config.yaml
activation: "geglu"
balance_bias: false
optimizer: "adamw"
steps: 4278
dataset: "wikipedia_en"
Below are experts of layer 4 (counted from 0) of a mixture-of-experts language model. Rows are named router (the router's row for the expert) and show model dimensions 0-255. Each number is 200 + 40 x the weight over its row's rms, rounded and kept within 0 to 999.
After each expert's rows: a language model's description of what the expert responds to. This comes from a sample of Wikipedia text that the model never trained on.

# expert 28
router,216,202,192,253,186,151,183,120,183,208,171,242,196,237,247,260,189,169,158,209,170,206,247,219,169,234,160,197,75,201,202,204,189,222,192,225,204,169,199,160,193,219,202,212,292,199,244,202,232,134,135,255,172,166,224,223,198,163,167,206,248,142,223,224,221,289,190,302,220,176,179,144,204,173,200,162,180,259,271,127,183,202,219,252,203,198,171,173,184,179,257,212,222,256,227,249,319,222,226,196,152,202,196,202,208,179,207,273,229,175,153,262,144,150,223,175,277,224,224,187,223,221,222,214,227,109,219,169,183,181,255,186,184,294,177,174,248,138,226,160,251,187,152,212,220,213,213,221,122,191,120,163,192,210,231,159,199,179,225,214,153,151,191,205,109,136,193,205,237,196,196,260,216,259,228,206,168,155,209,250,170,219,196,160,194,212,168,204,207,213,160,158,209,177,193,164,263,154,229,178,230,167,231,102,214,154,277,232,260,281,183,156,242,209,222,164,184,183,292,140,118,207,205,151,176,203,187,261,159,202,156,172,229,210,234,237,191,159,169,276,153,158,236,213,212,257,231,185,202,237,176,184,131,190,203,79
What it handles: Lead dates and transliterations. Parentheses, slashes, digits and line breaks in article leads and lists, such as (born 19…, /ru/ pronunciation markers, and career statistics.

# expert 30
router,240,157,280,261,174,195,169,114,181,210,220,222,217,175,204,255,183,138,176,105,167,253,241,210,174,190,179,239,83,192,135,194,206,202,186,195,192,224,264,168,177,199,240,244,295,151,233,225,249,208,136,232,153,186,201,259,198,168,162,215,225,189,216,139,200,241,199,295,167,194,202,231,220,131,176,182,148,192,277,136,199,161,217,261,163,195,229,214,287,197,259,196,186,245,212,237,256,209,223,218,145,158,174,157,213,194,195,243,182,140,190,249,145,138,238,206,229,149,247,200,172,185,205,203,212,144,185,170,170,167,214,159,184,277,188,270,228,188,190,212,193,142,149,179,196,206,262,231,132,212,105,189,196,218,268,154,213,208,212,193,182,193,194,199,128,112,206,240,156,246,150,254,202,243,297,150,172,164,137,277,140,194,152,168,209,165,189,209,200,218,172,136,256,179,181,167,219,119,269,205,251,200,218,153,209,164,248,224,188,257,254,165,227,215,199,165,211,166,253,198,152,261,204,156,162,146,150,250,161,222,209,132,218,203,223,208,174,237,158,243,184,114,229,187,213,231,221,169,247,211,179,200,163,210,233,138
What it handles: Biography copulas and roles. Verbs and words in biographical openings: was, is, became, born, appointed, politician, e.g. was born in Geelong.

# expert 18
router,243,194,222,215,182,192,194,190,192,216,192,250,211,214,176,215,178,178,150,230,165,247,205,184,166,201,203,249,82,208,182,191,209,164,230,240,216,237,291,120,197,225,170,161,241,206,181,175,206,157,198,210,229,183,222,302,191,148,206,201,244,227,297,195,226,285,221,228,144,170,202,205,202,113,170,145,212,261,181,209,187,205,209,196,243,199,247,244,188,209,254,202,177,249,258,208,203,179,255,206,174,216,179,234,200,156,210,197,214,140,158,250,117,165,221,121,263,138,192,199,205,232,259,205,210,248,191,156,228,195,231,161,181,200,120,198,224,200,233,235,213,180,73,171,176,216,247,186,201,263,213,203,184,214,209,205,210,133,149,228,139,172,240,167,152,167,262,152,156,260,184,224,241,290,176,177,119,229,202,206,173,195,226,150,226,240,216,168,209,243,172,71,193,261,200,239,243,141,257,164,278,248,250,180,192,125,197,212,190,238,180,171,236,186,155,203,187,189,249,164,114,268,273,184,194,144,204,170,189,188,186,177,179,222,286,240,168,195,209,356,236,155,200,207,201,197,174,182,194,231,144,216,176,215,168,144
What it handles: Foreign name onsets. Early pieces of Arabic, Persian, South Asian and other non-English names, often after hyphens or al-: Kh, J, e, Ren, Er.

# expert 42
router,215,175,196,270,188,187,135,130,204,212,241,227,244,242,240,202,123,114,204,239,180,241,191,256,122,158,195,151,89,240,179,222,168,182,218,216,169,215,237,110,185,234,215,212,243,210,213,165,266,158,170,255,177,211,147,238,164,229,146,199,239,212,242,179,266,232,188,228,266,213,167,173,293,110,188,183,177,292,176,202,204,142,177,128,161,176,186,181,239,180,255,205,237,196,231,187,208,178,244,225,155,172,171,176,193,199,153,221,222,139,78,192,183,182,172,174,245,177,234,233,207,236,193,184,176,156,241,159,213,228,170,188,227,175,100,278,209,202,194,273,228,176,89,192,228,212,204,150,186,158,195,216,225,213,246,151,203,174,227,229,157,155,229,189,214,153,262,206,189,194,151,217,180,196,248,170,177,220,155,234,163,172,226,139,275,201,227,156,171,199,183,184,200,229,198,258,270,179,232,196,246,207,262,163,158,194,231,224,176,244,209,161,194,152,193,109,200,179,245,173,174,242,164,178,192,168,147,226,110,221,242,166,233,206,245,231,152,198,186,339,228,204,225,278,200,204,158,146,256,230,168,166,216,204,170,151
What it handles: Mid-word syllables in names. Short middle syllables like al, er, en, on, el inside European place names and rare words: Aalborg, Frederiksberg, Pinealocyte.

# expert 16
router,232,184,196,122,160,233,174,103,179,224,174,275,234,182,208,250,162,139,154,190,205,214,210,200,163,141,218,197,69,206,203,216,199,165,161,210,169,184,269,136,195,210,201,187,209,170,242,202,205,199,174,267,175,238,200,262,153,193,218,227,254,226,164,242,240,310,187,225,171,152,177,177,240,131,122,187,163,217,264,133,148,199,190,198,114,210,216,236,204,198,305,198,156,234,219,231,222,123,222,264,195,183,207,161,152,158,254,242,209,150,164,238,179,175,154,148,220,194,268,144,201,194,153,202,167,180,183,131,227,139,207,192,147,199,156,190,225,202,244,171,221,173,125,226,197,198,269,217,182,209,162,204,249,216,300,169,211,161,198,270,177,186,179,235,154,181,235,148,152,223,130,216,235,299,184,189,198,234,132,219,162,224,175,174,204,160,172,153,166,208,204,122,192,198,229,251,241,155,202,174,188,125,249,170,204,223,229,229,152,257,184,189,230,153,219,163,157,202,312,120,127,175,223,138,194,206,209,192,234,211,188,140,240,167,269,205,226,225,152,227,233,144,176,246,255,245,174,172,203,185,205,199,187,234,167,164
What it handles: Table and heading markup. Wiki markup tokens: line breaks, table pipes, section headings (==, ===), table dividers, and LaTeX backslashes, mostly in results and medal tables.

# expert 13
router,244,239,197,222,174,201,199,86,260,257,218,266,201,163,190,188,186,156,208,119,232,213,206,170,174,169,170,180,124,276,212,241,199,128,163,229,227,191,202,180,188,220,140,193,234,188,240,199,201,193,169,212,215,193,203,220,177,158,169,184,213,147,262,251,220,280,196,280,163,211,166,191,196,159,185,170,169,248,213,146,227,236,174,182,162,154,221,229,216,185,281,218,197,195,237,291,243,169,170,259,199,190,215,217,165,219,237,198,256,77,161,275,175,208,195,160,279,194,257,204,199,240,239,216,123,143,243,191,165,156,218,214,196,224,132,236,157,227,260,204,237,160,146,270,171,245,190,170,142,230,202,176,150,221,309,220,236,191,213,279,212,212,157,208,216,163,209,154,197,202,200,253,240,316,195,194,210,185,116,174,168,220,200,163,190,178,201,137,225,235,228,187,178,172,244,223,283,172,231,166,241,169,242,155,210,190,225,241,217,219,167,213,254,154,255,203,138,153,314,156,172,180,231,201,257,178,250,260,175,256,184,137,207,202,255,218,241,198,171,290,287,156,216,256,216,219,223,212,217,214,245,199,141,198,187,178
What it handles: Line and section starts. Tokens at line or heading starts, such as line breaks, == heading markers, See also, and prefixes like Inter, pre, inter.

# expert 20
router,263,151,260,209,187,199,238,142,220,168,126,210,194,200,262,168,252,128,160,235,152,288,157,160,128,154,245,284,162,209,203,241,212,204,204,248,143,203,186,193,165,255,196,256,276,249,214,269,206,182,156,198,181,232,145,225,158,221,198,237,281,191,227,217,285,203,247,262,189,143,206,208,263,160,213,165,125,174,272,172,170,128,139,200,139,170,215,195,267,175,286,176,200,230,195,264,223,241,232,223,173,165,200,172,154,167,180,223,208,200,189,195,221,182,175,232,271,210,243,204,148,241,187,241,189,281,199,193,161,225,172,180,141,193,108,188,223,214,192,205,157,226,143,234,204,229,273,233,216,170,124,219,262,207,215,171,224,167,238,219,208,204,218,194,167,193,244,170,112,183,190,204,192,249,197,132,125,175,165,246,117,200,219,166,286,195,205,161,204,232,175,171,272,205,218,166,249,203,277,202,193,192,210,214,224,166,212,187,144,209,189,112,219,201,188,158,171,139,260,192,131,232,194,140,172,210,127,210,213,223,189,146,190,253,270,251,225,204,232,292,191,186,257,237,251,210,175,222,251,208,168,219,208,192,151,151
What it handles: Taxonomic name endings. Word-final Latin pieces of genus and species names in biology lists, such as -rea, -oma, -ia, -opsis, -idae, -aceae.

# expert 56
router,217,181,179,202,217,194,173,165,253,229,197,220,237,176,175,248,169,155,110,214,140,193,244,272,239,244,238,212,189,272,203,251,198,204,211,285,188,215,261,135,180,191,185,224,240,217,239,179,145,188,219,237,245,199,159,244,209,167,185,197,208,196,249,186,274,263,284,241,178,237,169,168,175,214,198,186,167,272,177,174,215,147,262,198,144,225,195,175,222,179,320,219,143,217,260,221,192,179,173,229,166,193,136,179,169,182,198,184,195,209,130,200,168,138,184,193,177,205,221,153,181,187,165,166,163,196,206,138,174,142,233,187,118,229,171,191,228,176,221,190,198,202,169,261,175,213,230,170,178,250,153,207,248,200,253,202,202,158,171,267,237,248,201,239,205,198,290,176,175,188,239,197,186,275,231,144,141,218,151,224,180,243,194,191,230,183,209,134,150,221,199,163,226,248,225,199,276,165,294,241,212,200,286,207,244,155,260,270,193,262,213,177,215,216,219,132,175,190,335,191,173,192,209,119,162,139,148,210,190,248,133,137,183,170,251,163,147,161,205,248,233,169,190,201,262,218,148,164,203,224,107,175,122,122,200,137
What it handles: Counts and quantity words. Number words and leading digits of counts, such as two, three, other, than, another, every 30 minutes, every 12 months.

# expert 60
router,250,185,279,259,219,250,234,164,160,205,201,224,249,159,213,223,233,148,152,214,151,258,193,212,191,180,259,211,50,225,201,198,197,201,188,221,138,216,203,154,207,227,204,200,262,253,228,234,185,161,144,252,185,227,222,220,168,233,213,252,225,187,247,166,216,251,175,256,194,160,129,195,195,179,230,200,160,193,236,179,208,133,135,213,203,216,176,256,191,183,279,158,194,230,209,254,246,215,218,225,138,172,201,216,182,212,207,264,195,187,184,195,211,179,148,262,266,226,225,158,198,267,175,219,208,166,203,207,180,162,152,198,148,212,146,256,206,198,265,203,185,160,111,202,202,199,243,172,188,182,160,198,256,214,233,135,179,165,177,207,147,189,193,203,128,220,226,226,201,172,195,208,176,277,174,107,136,218,174,267,124,221,238,177,207,163,140,220,178,205,119,159,311,243,202,223,286,133,279,209,236,199,266,175,219,179,217,218,179,245,209,205,220,166,189,144,195,192,247,162,108,264,227,119,170,133,144,179,238,227,195,148,212,208,222,204,177,198,138,348,232,169,234,243,220,203,155,164,174,199,141,223,222,159,163,153
What it handles: Surname endings. Final syllables of foreign surnames and place names after consonants: ana, ova, ić, ev, ura, as in Kachuba, Huseynov.

# expert 59
router,201,199,255,213,149,168,173,92,191,268,212,177,234,210,222,232,197,124,214,152,163,238,205,175,190,177,211,226,97,173,209,212,174,201,152,188,137,232,194,165,203,251,212,288,263,233,201,230,173,181,152,259,213,240,224,190,214,207,167,170,213,158,147,154,216,254,201,239,169,174,182,224,278,176,202,216,124,173,238,208,172,145,192,206,131,168,197,200,231,186,287,172,167,231,159,178,232,167,240,203,162,204,139,207,211,157,198,294,214,221,198,201,131,152,165,235,282,220,237,169,219,229,160,231,184,194,201,143,159,112,132,154,186,198,179,236,186,210,163,184,193,218,93,222,215,200,222,194,208,185,199,243,243,209,231,79,215,175,185,201,158,183,126,221,138,161,191,224,204,246,113,207,228,257,206,139,162,186,143,259,97,213,195,158,269,181,215,181,173,272,209,214,197,157,232,214,246,164,278,218,211,194,225,171,193,192,216,204,141,266,220,162,192,174,202,158,223,170,271,200,143,245,183,132,179,148,166,247,244,225,166,114,182,227,217,206,199,198,181,334,268,195,251,243,236,245,192,189,221,177,214,255,198,153,153,184
What it handles: Western personal names. Surnames and given names in English-style person names, often after a first name, such as Clark, Gordon, Wilson, White.

# expert 1
router,261,207,210,218,98,199,171,186,151,243,155,236,206,239,249,189,185,177,195,232,149,269,180,215,175,112,227,211,112,223,140,203,224,156,160,241,131,209,155,198,198,227,222,158,238,240,277,219,212,203,171,222,181,195,155,249,220,187,128,211,233,171,220,192,257,251,224,225,270,147,168,186,230,178,183,170,147,246,212,159,201,144,189,143,139,181,161,235,217,207,286,197,182,232,222,215,160,201,249,236,152,149,195,133,136,188,176,255,210,172,215,213,131,211,135,190,251,183,261,160,207,253,237,199,179,223,183,210,167,147,199,199,125,181,114,132,166,189,268,192,255,153,167,195,202,207,267,227,200,200,166,174,228,227,172,154,202,167,192,215,230,232,180,206,229,184,295,149,146,215,134,199,226,315,209,125,178,231,157,220,184,191,159,136,249,173,206,161,199,242,209,169,184,159,229,221,281,157,211,247,199,123,233,151,222,232,288,217,187,259,189,118,165,177,199,161,166,211,305,192,198,177,207,117,223,214,113,196,196,251,146,164,211,157,232,187,232,152,254,261,214,188,280,206,243,223,187,201,210,223,185,203,233,182,222,140
What it handles: Math and table cells. Tokens inside LaTeX formulas and pipe-delimited table cells, such as exponents, operators and digits, e.g. B^2, +, | 0 |.

# expert 47
router,159,236,269,205,182,227,223,200,172,232,146,203,218,185,203,205,217,136,146,243,112,223,226,197,235,144,221,201,10,193,207,208,203,146,216,235,183,214,254,161,152,215,231,178,286,229,177,135,210,172,155,218,185,237,244,268,170,200,190,187,201,249,205,244,207,247,195,246,139,197,134,192,225,175,213,156,167,260,189,190,164,207,182,174,200,219,176,240,221,214,225,224,179,233,210,210,260,192,238,211,192,194,198,236,246,191,269,279,184,199,189,189,186,155,213,183,303,197,218,204,212,246,180,233,216,161,119,165,186,180,197,185,170,254,155,246,215,183,252,224,224,177,177,200,192,190,252,197,172,216,190,173,221,191,228,137,169,174,168,204,200,207,207,148,129,173,217,174,147,249,166,231,222,271,170,103,165,236,193,232,164,197,235,193,219,182,183,220,218,224,176,131,246,235,199,169,294,136,260,167,239,163,256,174,257,126,209,223,199,258,199,169,229,180,130,172,178,189,251,190,134,263,234,142,192,120,188,174,213,183,164,115,202,185,213,187,164,204,189,395,205,234,170,230,153,241,201,202,170,208,137,203,207,203,211,104
What it handles: Non-Western name pieces. Pieces of South Asian, Arabic, Chinese and African personal names, such as Ragh(avan), Abdul, Sah(ib), J(iang).